Weights of a small mixture-of-experts language model, trained from scratch on English Wikipedia: a softmax router, 274M tokens.
Below are experts of layer 6 (counted from 0) of a mixture-of-experts language model. Rows are named up (a neuron's input weights, with its number) and show model dimensions 0-223. Each number is 500 + 25 x the weight over its row's rms, rounded and kept within 0 to 999. Numbers have three digits each.
Before each expert's rows: "gets" lists some tokens that make up at least twice as much of what it gets as of all text; "mostly gets" lists some tokens that are sent to it at least half of the time. This comes from a sample of Wikipedia text that the model never trained on. Tokens count by the router's weight.

# expert 6
gets: "==", "===", "1", "2", "3", "6"
mostly gets: "==", "===", "== ", "=== ", "====", "Coordinates"
up0:532514486497454557472523505502521541485524500462506532505536515539507489506459479525496522499530466513489509493512512458519445474496484470480518482491489497495497489506414476518494519522495541503495480533519494500499515469474486471513530516490492514473484531506459481527485520556493487513556537485482497474489508533492524561496483525524472468558443500554527490504531479503512493495499495498552550467485500499494494490512518492483485505504530462544488537482485498534458495461504486522434517494494466484497564508524515484532544476500490447502495490483476480487478490461478459477470506512488495480518477486505474455528510495544529486499518483503512506500526518498485509476491
up1:518492500508466546539523500484487516443530470501488532483527499563536482454465476500528507521515493523505540499527480496496501457473485519516489488538545514538520492525509497497490526517530529479477526536443505510532495523517503540541467492479516501530464524488461471481460524499478509508539520544539504453538484488512485528509477442513512528525480548502535494471520501501518491484526463501519529493461504481536467525474473506505524513520535509508454490546486506500473500507519491489508429467492501472502449535508459440485535477485497471486470513483502506467533533491497502509522471470464492496488475518488520462511498489490502504472485519522484469519484484506485498475480
up2:469513482493483477515499543496492485483503478465495489492534541465523538523521511468498490489509499493497484467518496551479531500522528490528515460561508508552416468542474550494566478520476518531496487538517509486483517501499517499512477554470508484470484517453512531496495466507468527473498484498484548532507502479527507533480559517471472463512468485526532467521499530545492507461474550475516487505533499483483492498485493484505522535514475513458514493517529526520488535511489513465510512504504494487492510523554490498520475482534475477499542477508450482477519498482522481534512495496532470516458499526460477513485515486549521498475476509481496530469499482516493469477519

# expert 13
gets: ". ", "John ", ".", "William ", "James ", "David "
mostly gets: "John ", "George ", "William ", "David ", "James ", "Michael "
up1:478467486520537492516529499520485483501520514499478519508482520493526490516466498500517504502493530498522508548507498490545494500513502496493476485502490525516421476553485522521466535500499491535470516541510495489521539446472491523501461525495485479478502512520492475504504507463483504530495524506493515509471504454526510506519501528487470476483474505455530436481470472480516490495465505522521460509495528552518506502499479534459487525482520520462508515481495514539440486465521498538508477530469483559517462496494478495499513518516517524497534491479469546532508503428529456572450520510509499456482461512480457505515453515523491505503502476544532501511494513533513540497483
up2:461449519445539484529519473499506488483499456498545542539502487468483514494451495517540509437531497501501507534504470516508492475449486508496489494531483467472506512511477467523487471530426519491548503545536496530495509454500488509488498526504502522462494489535494479560488446528473469486479504505485538478535489497504508489537499495516503495508570501518486510485453490460505515516485453534467512505544506525470472528529518500525504481505474533500509460499475520498476552533530541517525455511483480490494534489521503509491492491490533484497516495555477533518496494486485511482479470536514513511496480467459490526494533483497493506494519520512497519520466485500461501510469
up3:496502542505480499488512499510494501522551519520520473543497478527473488488510497500481493464435496521508502517481493488476546542515494505483487542472516461455462514470510472481536485520528493503462516485521508492479504489463480512466492492497502523506512510469457472501437497474493479497526491465516458477484507499480540488561495486520528542522474471501563497485520534448493491440470489494491495501501509542482514486500502467548516483497469483533548545504527474498434535495514484488524525490540446488496529473486477497455497476460513522475525504546472494482517519454509508504516507476513518468480477493531478501502509508491522504492465495511477505512478521555501474500561

# expert 18
gets: ".", "201", "200", "202", "199", "198"
mostly gets: ".\"", "\".", ").", "December", "addition", "October"
up0:452521501511480533507520512525521517508462496463468481497498508487481515465500498546474503512498509532512487497475473498503500524458537545502483467473476520471449536504535423496522483485495462478492502488497506511516525506448496543481497504469496481493502531525476477519493515487481503515557496481525483480501506463496518534463524556534525519518499514497491450511551525490481460530541472543535517473515512449535511497497521451527505451521502476513496471506511507485489509484460491523475513474505503497495431486463467444475503481488491453528495535504505505526510549535535531520481454471497496471489510512531476525513486542518499516499499519481531495559488492499494503498479
up1:494524487495540483515493504539524461500528501520462528524454507468516457478513517465511530476502492467508506502527503557483489496474506486446484458492501509474534505487478506510502514507484519503495511460483535541454537486472520455507511504491496487521491541499489461529549501444534502500461500481527519488510504525482516476487504512481520508496469506475543516466483521521492471533458476494490528562464535458588485501536509535532521468473542541521492560521481471502563495546516507477505480537500492474507464524531503486503480541469481486512482520494468513492516483498490505463483527531483494481517450481514495502524496505482468510454499521517490513512506495510499510513474
up2:492519505480534441455506511528486462509477519506488535467520500472502569478535489489481509506522556533488496483456492502511509519456487493504534489533541536480510523493521455479564466519489474504516524498512485494538514525523487503484485518496461499452525526502467446505481464530527492483513524530493460516496502457551453539491467457482512474472476523485489483459530519536501517523498504479496455527510502504497518464493485487517492552525496500515505506479523504516489449535495515492517506481517495529505477518541483502429497507507449499485526523555502537487484509488491486514498457447507518502497529513490510526481515513516535482499520507503478498467501488509529441475503

# expert 20
gets: "is ", "as ", "by ", "with ", "on ", "are "
mostly gets: "with ", "including ", "by ", "under ", "are ", "be "
up1:501550462559455514505472492519507516512496496469476505466490483516517478546492502545497460468507500516508517505477457476529497540494508496515519526504485516497545478520468490478527490494504433500486522513471485509482499521426543465510564503522516500499512468546456504496488494499492490527505512438484481531489528485497530497466493502483505494515487520498552513473503511507477503522449490533499451541504496509560551524483500479519555515490505529492493514522482505474494473463526488451498496515455505462490477493528492528480506474484510515545562501493519507525475520482507478475512519501498504529491436477557489508526495510470526494489478454522527486509515472518474498508516
up2:465521495474509484511501488501472484518484480528475554472458499534560472507517526497537483450488522462522516511476486504506509480500528516475534486536504516512526530552491560470452479520552504493494456502482482523523531527511502493486477541478532529516460485485497464462491468471556513522507505473526488484456521466495526496493542481475524485538506543510536532491480489493549505475508550496501498511500460511473484471471500512516504498516521501477506507524474448529478481489520497467470524460534513531494443479498503552505489526519475501481501475511486542555507496450508451471484518510473476479492471531523518507488494499525492537521521505502517488522500492502538494482525
up3:514511521491498546502516509512472501490510555434482478538459525514459497479512489520483493526522493508465504474527507525494516513485516485481494524500474512497535531519537501496490473470493491495501524561477519508500487509480501503492514538514513494515512499478489510554487479527487498513457488492489437461509487481493482478519461506439512466545472497497461506531485483492502495458456508552539524498500484506518557488521502493455492542520497468525494506530530498467532454483497448512479493477510507508514483468532511510503540517435473508523445560513503469539515496471471460473506541503523478495496486459490515539518448496518496505505526552511445496504507491506519493526513

# expert 31
gets: "th ", "first ", ",", "200", "second ", "st "
mostly gets: "first ", "th ", "second ", "st ", "third ", "last "
up4:500508491504525452514535492488482466477449508457506495473501485472534536528492502443526507437468501509549510513515499530458546574517507515522511504509534503467483478518457489489510519477470516542469532521464481480469499505510534557499525490453487540513505537540488508500535513525533489481507489489486495464487518518494517496477540502473483527517484483491571512504475461525493474520440497493516488462487511481511510502445514484506522507517484506482488480510479539494494506483446476515513522484491471494493513535487521482499531501546506465506533532531512501464483478523472501506503475541496516525487522444507504504537490516485517526446497520503491497520536463509548501485496
up5:493489465512534495511532492514495473447453479530454500499511476474510522477484509521511526488513538475476499501512475507493505464475516484512501462489477481492519464519480452515472513455490512485488539508531497481493494530467486488473502522491487515480518492552481486542512470502524509501492482500472490498537510530512498488503532516473458525475528504511528539485498545497545506493475501549499507520496509528461486474504483522475517515525484510522493506498445489490583531521507543495478460542541473471479505505509483473517480441475509470493454480511500489488543472523556550509497508536547503509537483486491506468527508457457527510494482515484503480468475500468423511493542
up6:515462480520485490505461483501500535489539490529479514503513523502491485496534497497488482507500494510526523488462498487509542463490480486486448492481463497490516495511516479509535493457433514487560475513497454481479493525497482525495481500514492523519483496505476474538490504495472535471529494472533525489484491528464486502505552521497458495436540517453531549562488525499522489507474497500500515525470492499501502461492484527521521491506483520475523535457480517493478547500525540498486554522516441479502501500511506511486491505480490527475492491489495456484472458533483530517556461511509556482539552455490474448501504490484509508497479479441497545526511511541484516495501

# expert 23
gets: "(", "–", "in ", "In ", "born ", "March "
mostly gets: "(", "born ", "In ", "December ", "(#", "February "
up0:512508465474487521510541504462504482529452538526491496531574564509523479538455542536507503534498477489520530506484494461461502497518536482478460503524473515466468497499490512507478503524520476505483492495483500523494501514506517523526496481511494520491480472490486530490492464530476489538549541493460442521488499493503474490513505497495486529503478516521486537474450455519524511535517481531484529496472487503459493543483525477459501478491497478535463487506488488490483456479466508482520470502468460493498483501473501443513470475495508522457473488496516513510485508490511556528481499546513478510543515496510512547458460479455502457550506519513498554523496534507482500507481
up1:499461603529520538473528500482476488495501450476498507486498558522503509453562495505515476510511485522459528503468482503464521519508484479515557503481454508517536511484533489519492473481482502561483476503518472527493497511570462498525533507523482493491528498473466503522526511504520502526521479488535518529509459497502460532494514485518487501510505500478507489532508487503548501531474468483479496482522474506526532470527511515472515497519467513555504498526503498464512480495454487502527497457464489475509541522527407505504485471471521479504523502513489500499489496485522469489512488479497507465472517518501512487485523472455509517468539485491485513521540502497517477500470
up2:483485540532541484515526537497510462518489467499472488484512498501526471479508481524559492482445514528474507532529463461489487503481519521481508481499524534507486515499491495481492505477476525495526509504492470504480525533489503502505502511486487519549454541468460488512473489503479534474529540464479519461524533497470546477499493479481511487526502492521492496468455485522534488505480505482530521496477495519499468498488481513559508478512496463508558500482528529529523544548498476505490498504526521476505437543499480507483497502512514505542506482495478500455483476509502514501513530467512524498474531507513433518471495509549466478472550480459446504532561511500460524445500

# expert 15
gets: ", ", "), ", "\", ", "; ", "—", "., "
mostly gets: ",\" ", "\", ", ", ", "\"), ", "), ", "., "
up0:494507483505531506454508502453487506525452537485488502497525510478495501450490520484546509476496530516502482494505544473486479476502542503459491549512504565501483499504482515528527550502509504481487465499517505516490481470508529514512487524502522570448502468497492460482500495467527499500527501470507526503502498493507523516527502514494493518522529463470526512538503490525517478485461507515520450497491509492459517461504495454459451473510499519524502492494521471510453495487516518480548532555490516513471505473515514491468551491571455528477485477487497479521519520468468496501448475478520510459476472437494470501501528544517484464497478502508510499524467496505526538451510
up1:491484460488547462536506505516521488521477474495496515493514475478555546489484470525485506482482528498476460496508531441539540488551549527533470529478512488457460516524527552515534508464455456506484481498454493466499483508489482492478486494489508498519501477494458486518505484522485505472489493516487512520509538505481529486546492508463486533507504450493517501503530474502503516468476519493553491463485456541516510518450533473480468486496477532488524482527464484530473527497531491496480495473502516487512571502510491461519523485483503541478491504480532473488479489488513486494510502478523479463510476547528473529506512503538495482574498525474518499536500485514491506454502
up2:510501524518493488525508531541502498514518517462457529521465530510476501511487508484516503459465520508485485514473515505465529505488469448476520499566480481482502509486470533470521498518510546496548536514499537504511497506517487487480449551534511488521481500524477495501488495506476466461543494485517492517498505462467467480507479473450556459486485532510470504516489479485480508485464558525516553496483475494535507509540518495457463521542506527528471515525498504530524457516475503546474455556509551519531489521495495489487480509474491532515495467471521513496469484539545489521516506471472493463466513538489469475517490490521474498484468496473473499494457492520471486521514